Weights of a small mixture-of-experts language model, trained from scratch on English Wikipedia: vocabulary 8192, a sigmoid router.
Below are experts of layer 5 (counted from 0) of a mixture-of-experts language model. Rows are named router (the router's row for the expert), up (a neuron's input weights, with its number), down (a neuron's output weights, with its number) and show model dimensions 0-63. Each number is 128 + 32 x the weight over its row's rms, rounded and kept within 0 to 255. Numbers have three digits each.
After each expert's rows: a language model's description of what the expert responds to; "comes after" lists some tokens at least twice as common just before its tokens as in all text. This comes from a sample of Wikipedia text that the model never trained on. Tokens count by the router's weight.

# expert 26
router:093157115096136137120145122081113066125142148120119098161097174090112093111151153125084082091142173142150112141128132161127103146191142175120116082136161156160164084108175139165081051123105124
up0:079103132129100110162126049083189137071162166112098104120111204131112089148159127087126140158117140137197139127098134192108115140120118104130219135109152159155159115109080162149075127189142107
down0:098133116101100164049118145100133081095183106154112124079164149122113072161093145159074118093141118065171193106125082134104144074161171110141119153103104130143148188078154069133095142099067126
up1:095115119142091151155139139110154159176079149233097106107115173187087106054159127157106124096121149150107089140078082192122214150159120138155128135153159158113111098125099147099155111113106099
down1:142112133122138105101170146168178117150097130180125146173144098159161109097154148155095107219101134188144078090146133184129125162135095112160146125125134163131161130114102111154122098196050172
up2:147117090131121117139110182127067049138136059136110134106134108112147085126089189087094117184120113139154120077104101107128098119158153133111163155146141163138067104181124148128129128152141126
down2:132120082093124150180122102177130196084166082131091131096119141102199180160137121124109135112117060130116134165116134148072135047110176080117136094162090135115101080090120084106134123200115176
What it handles: Lowercase word beginnings
comes after: " the", " a", " and", " an", " of", " his"

# expert 0
router:103120117071157183126114078126147112151069124142095100139123136097167136132122138112111113085121125106048097121132142114157071162126132150104138144163120198142177027098170121181137139135119119
up0:157071160120152148147098131123211128161129117189138173131145135055094061144057114089124104101055116087111109162129119066118139108162162104130081136112118144117138101126135147164105177113116182
down0:077147107127120086108134124092095121103139155109145064124066101179141158156130147132052181166241080133148098061103116140146204084173094088103125134122128128081109101155177141072142132114088115
up1:136087102092113108126121069114139102104132088150123141170141163111147155046186152117100141121127164100112173074114087149162134184087097102154182170153196145140097160122142100177099146054137147
down1:118165146127113127151162154157108131177134145141043123151159087143118064187117135126173069178143085150120143139187149069134119141099147089096098119078074150089131106154168140100208133153113116
up2:194138160118092112088134119081107112086116236134158135135160115124165146158080141062198128133156162100156169108134164119129122144137138122105143129119107110186118131116131116106113099138066084
down2:092087069138111118109162063102174119090114065142107129081135190088079128183158135176095142123126160123148111153162147136123152126164104123131123115137192111163136079133071132089220124113153079
What it handles: Section heading breaks
comes after: "=", "\n\n", ".", ")", "\"", "com"

# expert 20
router:084129135091101222094103081039149076115121169132106114157099139133122128128063162066134122115198109100114123125102129160139153123157117136093131106144141143124157099164144158106154077129126141
up0:128107139153118174136158167082148107086149108141090102147159048147084067107093114102097155086127123213121136120168140131114132150146116128129093137089118150116145097100198138147217125177076140
down0:086080103126167124076109139070088178125112122134135097129093149134155178165176066110113176100148094152154080132172150143118138177123128098153157117094105106196181180105067171094124179075127160
up1:098119133095126088100074164106127082125126085151121084170146119125165121130109165086200114119114116127077132150099125088070148129128113172108094139077115216083110141149060106090204128125140126
down1:122121164177144134131121141161161130086174150147143108028117149108137082104182144104081108113142154108131099145158178114213132151102185123108071078139100083077187183075136085190179141122126122
up2:142135109097051145084163147148067141137130162117136108124146102124151138123071121098142153120136130156105212168161113128214083127139143188135144091101102122205148155118087115095089092127107214
down2:176173155106135101057116148154137112100122089206085125194071145114120063153101109134136116109145115110148148133128145128104110130137114118090167109115149119116082165097179084136103116140139108
What it handles: Place-name beginnings
comes after: " of", " in", ",", " at", ":", " from"

# expert 14
router:113131137160119120128047125061136093086149171156073080156141156157135100124081157114070148096137076117100148062101069124128096150141123163110188146201164181127169087168206156181143079172128120
up0:031125122096150066103129078118185124119106193106091162195192094149175135090080121144134189130124131119080132095142164106165156176143117108091137113137116191122169075137133155141122165112182105
down0:146151133132111037156171164135135178181149083111128171120117180126141091123089080096106133162157116154133130160091093113164111127102126123167125122108151121109168134123132175211147135144107166
up1:143188137043174152147106109117058128088152153142117153100171213131064130122210151100128124081136095114133078088147096076116102117157157172080155066100131191123131128145190167153095147089172124
down1:139089171114169114156172120183123094130160141080131118096165161145071180148103065115164124087137098132153159113230174104129114115058155157118118089144120172111180097134108123161200187099156144
up2:087108134120131148166066122075134072074113153156109124131146177168116164114115147069078179099151130101138180106089170148177113099180176083113105123057160064124133169154125145134136118156129093
down2:109113081159172104093080103105129206119130086086122149157179150140124160110149062157093122194145107201107154103159175141110120153128109141120082141152098165099160144149159179152133107133164085
What it handles: Numbers and counts
comes after: ":", " on", "|", " of", ",", "On"

# expert 21
router:132172165101148146129107113127100145109096129159108091156089105150161113070156170133097144080172135161095157147145089137056134175134141138089155154118166131141103122157101079157136125189076203
up0:109145137090089160086159125165167128106130091142144126136157103140143125121151135135090111100176175130067120124105106117158209128166103109186117081128184123170166140117126108085086098087159124
down0:083158145131139126114187127148173159111138123066132100225097149104088152109146152135139110126108164139062105132131177144105102151156126166154166105135128057118128061144097093139142113071119113
up1:162192123052141114072075148130180212137118091090060135109090212111108113165110171110148069078146121082136135126154088108113151127140119123118133133176148145153115104164110121111179112128104158
down1:150145137140088110114135106131081121115134143121109207113093139084156168148131134146175102123131084116136139147162160166137069168174156094091116125117122120161098132201066163096115195125150155
up2:076119122097085147207115144160177144144102166107130117180163106107158105105130165111155127085113146095131183132171132073148131070119099096098145089116152105114100122178118161090134087154151075
down2:134170067137159154060135127134125103109162101182114151183125109171098144132087117132138070092192167142167111097094054149111135091096124145151150106085099099160046136117128157142120051069178073
What it handles: Relative pronouns, subjects
comes after: ",", ".", " and", " that", " where", " but"

# expert 57
router:134131151093124148118094110146155086127143129107075173233107133166136108141084141099133119083100117138120127113098124161081134143129140131048102123162192174148169033111153166134112081147136186
up0:095131158123071187144110158118147116126150124134115126157142159180184140082161144130098145147147126183179124151108116137083110086183125137154053190125120130150186198091140126090066149156119149
down0:122092081171170063217067171112183126158067079161185143096115157162123106134114108082178114115124058160092134108106145127133212102162074148140104143145102146104098173096158141149111139176117121
up1:117105145072134107124105173115093115176077095102113149178062086141091104133102123057131177111163141097098098138129117152150145131127099102144130214172129151136141099142105184105156172117143127
down1:140097186098104144192134150124120072085166114138136145065134128063154114094051139180159122105102088131178078150195110109114133151122146146148161131108165114107157095141188137173128109106126116
up2:080113154055119125104102165157071098139104157150117100195146097130170061109108145117157096052133079092146082119130130119124153200130136098142177088160118118127125080070166162161089131166158159
down2:132106112169176136136145104051073127125168134124201103098084130114156119170182130124095113101136141112132178063132145097166153147104220087130113095155164145138120123146156118175135168155102099
What it handles: Compass directions
comes after: " the", " South", " Mid", " New", " North", " on"

# expert 7
router:106181124091102170134100092140094133163112151158115117211107180090169137055129138114110035096122135121091107097140125135121123143177125158089133115146124149185154115090107130180143101132103150
up0:084079149168144090111092107033094111165188139155111128119105117166112072168099152169120193109127157136122107153126170190118108093153137156115152145125089104113167144134118089208170127153090120
down0:122124191137072185112148106159183160118146123076114145130189156147128117139144060080141068069100113136146138169140061079224152154076115074129148127155118121132148143136126163092132136119092177
up1:117156112136126162112126104064087132135068115157131125142114119183102111098147134024132116103101126188129192115159134170132150143135179121105185109146134109165171150167155139115137130158067196
down1:184130114142151142072115129201123032141053105126138093139032192172138109121126043141125184084134128077154150132085110099114128097147112129165133098079126160091115134144167156134135120153180116
up2:128082139095153132186107115096128087092156169117112127132159166157109134086149152144153120122154132114154073126196114110139109103137170047140097178116166139071143195136120083115113156125095131
down2:194176104098079121138155104129214093149134119101132168112096159074140084130166137177114093117154103162110125113112111076105172082137116142155156169098105113113132079120132149113176102108065143
What it handles: Opening parentheses, list dashes
comes after: "\n", "\"", " /", " Albums", " medalist", "Population"

# expert 39
router:110108156136152143072038094144073140120074165124112121136117136116169161090138136128052151122168120155106072102134082156113092136119127089138159141133140136172201109102116112148124142159033120
up0:132127169092131146106117128172145130142075197159084131125129102104120122086150135155073105096125157129146174174099111141108064162121046119103141068093116050122169128129175125157139161071149130
down0:118149139127134161120089107113091151187189102177152136117123150146103112139114105126076154177106098091066176148087118151112157137130169076162094172110092124154088137114151123096105144081137138
up1:150100200167070151130094145113070073117144156087137084137156187087150131122110157144121187120122088129086145134169143138144146167102150129086109146097171112081176046083112113134104141120098113
down1:099115134095195124186108078128135165108149123112148116094141142156126136117074176153168112166065120097107157200091149128149146168108092129154144111121131197107156115073096166171116162145174169
up2:146198182062209123121099101182053108162083146103112124131084115199184135162105128068111179140153165147064146157134117142121146129119112096161156148120180110133100100152125104087115105153096145
down2:186099106141122117123186133113124186129110143158164089124167141081113101167128153145210097123068164105154113113177109154150165165122178105102143174129102073096132114127166102043071158114100186
What it handles: Table cell separators
comes after: "\n", "-", "  ", ")", "\n\n", " Title"

# expert 19
router:075126156149134118098090078134135119092107148158079143218101122072145134089143206123110086085117162064089039073084122166087107163133076157146151114183117162156103095154164190150120104126104109
up0:126141091150113106075111132069118127091165131070096164163189155053096131099126139127156111108164133138133165183169164163124156142089139071131135131142117117159163120110151148115038125116116116
down0:162093140130113139167093124113124143096219144112169136086119140134122107138023121194114211111113107128135097153180136116096110131129080087117123177149117093108100113130127120149121124080115101
up1:121109122126131141127144175134121119140081064168111122119098127183124126137138149226137137116117113161111085074083123127123047149145116094080174089132157160157127124158094198145168120122129090
down1:132141201159132135132047047087114093145115132094176123124173112101131144145124179120163094127138104140119101086079187106107154152143117106125116061109119122103145111134130084121168102149120131
up2:101120107168144136127137096066172159125166121149083137153088077164145165129115172105169084109108129121083122103117087117105114128129105119175141099131146100094078194120179116142095182174099093
down2:141161124057157098127184166152159128122071121086141109145080137092128100152082098129059130194112173121156113204151137097107092140093125099142132120155078152180140086146120070126116086129160163
What it handles: Determiner after preposition
comes after: " of", " to", " on", " for", " with", " by"

# expert 25
router:074144107112123156090076124108166048089097132124093110163096169094103167101108137127156120116146147133073114092099117108140096144128135134082164091143186196111182119121170109148122081138121122
up0:162106119149090172091093089098158115093158149107156168170089165137101149129045110070105131095125174147149205082107143131117155140087135090154137082119159125115147107149163144195128131104109120
down0:075161118090165160094107113082107136135123140142121126115124095073124089151111135085144144141135074162203067158158112089098121149103067102143121116178074131085196220142146156139134099096179094
up1:080159112135163116128112165116072086090115121084182144106122124113081142128128086160159147127107077202100129138126167167140163166112148112114184149123082185147125100149095128127109112103130097
down1:140128114094090104051108143108174101199155162197145147117157100077128119120056112142120138146090089151078136092114090110093078095159137145101159161116125116120093131120132102142119123141072091
up2:125124109188128102150091181151116138108105133152139114174101130166146161030171136161140139114147122158126082135095167140086097117062109107126125162160132128129164096174149103123163106141120121
down2:103117116082120157108153079182125138136112150179171141141142145116124144115104125116139129167123146106150067132158128129094110110113064111121097187088100083129135112144147150074146153137096158
What it handles: Capitalized abbreviations, club prefixes
comes after: ",", " the", ":", " of", " |", " by"

# expert 60
router:095166123139154189116126057128088119106066162110122083166090200117176149102100121074061124117159156153120133090109111182135116168180115121064114170169112146153140107106171138148160131199106121
up0:140114084109157149102150099132128094204137121152061132133141103161116140114107140148084100133128090116195131081064167161052129142120147125133113169129105125126131111096141077067213143178131068
down0:127141116159118182173056153163121130068155186122127138135093124121135132089156121136046095102139129136084164104179123153159137089141158114137082088137126202106138166108203169125184180107104155
up1:087103148130158167070122091150182132123116130119097127138082105156122163153113185057118150119156138160117137088103098163143112098128073155097114065129233107167146101070155164185134165134141151
down1:140123181133140132091128159101067132085125123108128160095150126152111163143110152138159112082103130155160091149161127170129086092133122168099130200103083126077118116113110153146142122137212097
up2:136163195160185138127090120130145114112110113164130126113122082149150159177070117133059157178127088097083145096069167146115143171142113085129069149108112169104152139080158146130154163198127177
down2:121171106074155121185163128130069169129155103143098163167168161073107157144226144096090123098116201077107101121135125055145106142133094067179097077106134113107128092177134187130131149151111154
What it handles: Infobox list dashes
comes after: "\n", "\n\n", "-", " information", ")", ":"

# expert 31
router:063131163071099123114059087151144124132120173228079136144116141128139135119103154103057105115154122130080143168130139082119091113134143085107147153119123117121128119117131131175112097129050105
up0:119180137200095127146105163141135156166074100211128113145144130071167139175153160102110156162167078094135170145082120117129122089142166060089077117149149128112141062144072162135112112161082120
down0:139084049116152116103135153145131124065113134108154119112114034149043143092094150090171146083125145134133128084129133107197105090147122175121137103140109134162181141043143110160172110103111153
up1:083101209131144141117137090106105139125113148141150099136096115154136130112084107082091068135204122181157093197134167138186143165110140102182149145128128135086133120117132155186107076076119119
down1:128118127160137181170137161118106109126113086098087157124120055164149157143175164154122154076120096175203091102074075180159151153163147146097128133173154124127117148155147139119112191140070159
up2:144111103144135061114084105195122098155181140069096130116100106103168130133073129139123105166079137151078126142086189082109136076177141178206194125145139135126115149143157138156129136185092176
down2:129116104119136160118123152105146150133167087165157144160159122177111145068129122206089152134161061128141061131129110145117205141123158120095135126121130125157160093127101134143076094127133182
What it handles: Table cell separators
comes after: "\n", ")", " Win", "i", "  ", "a"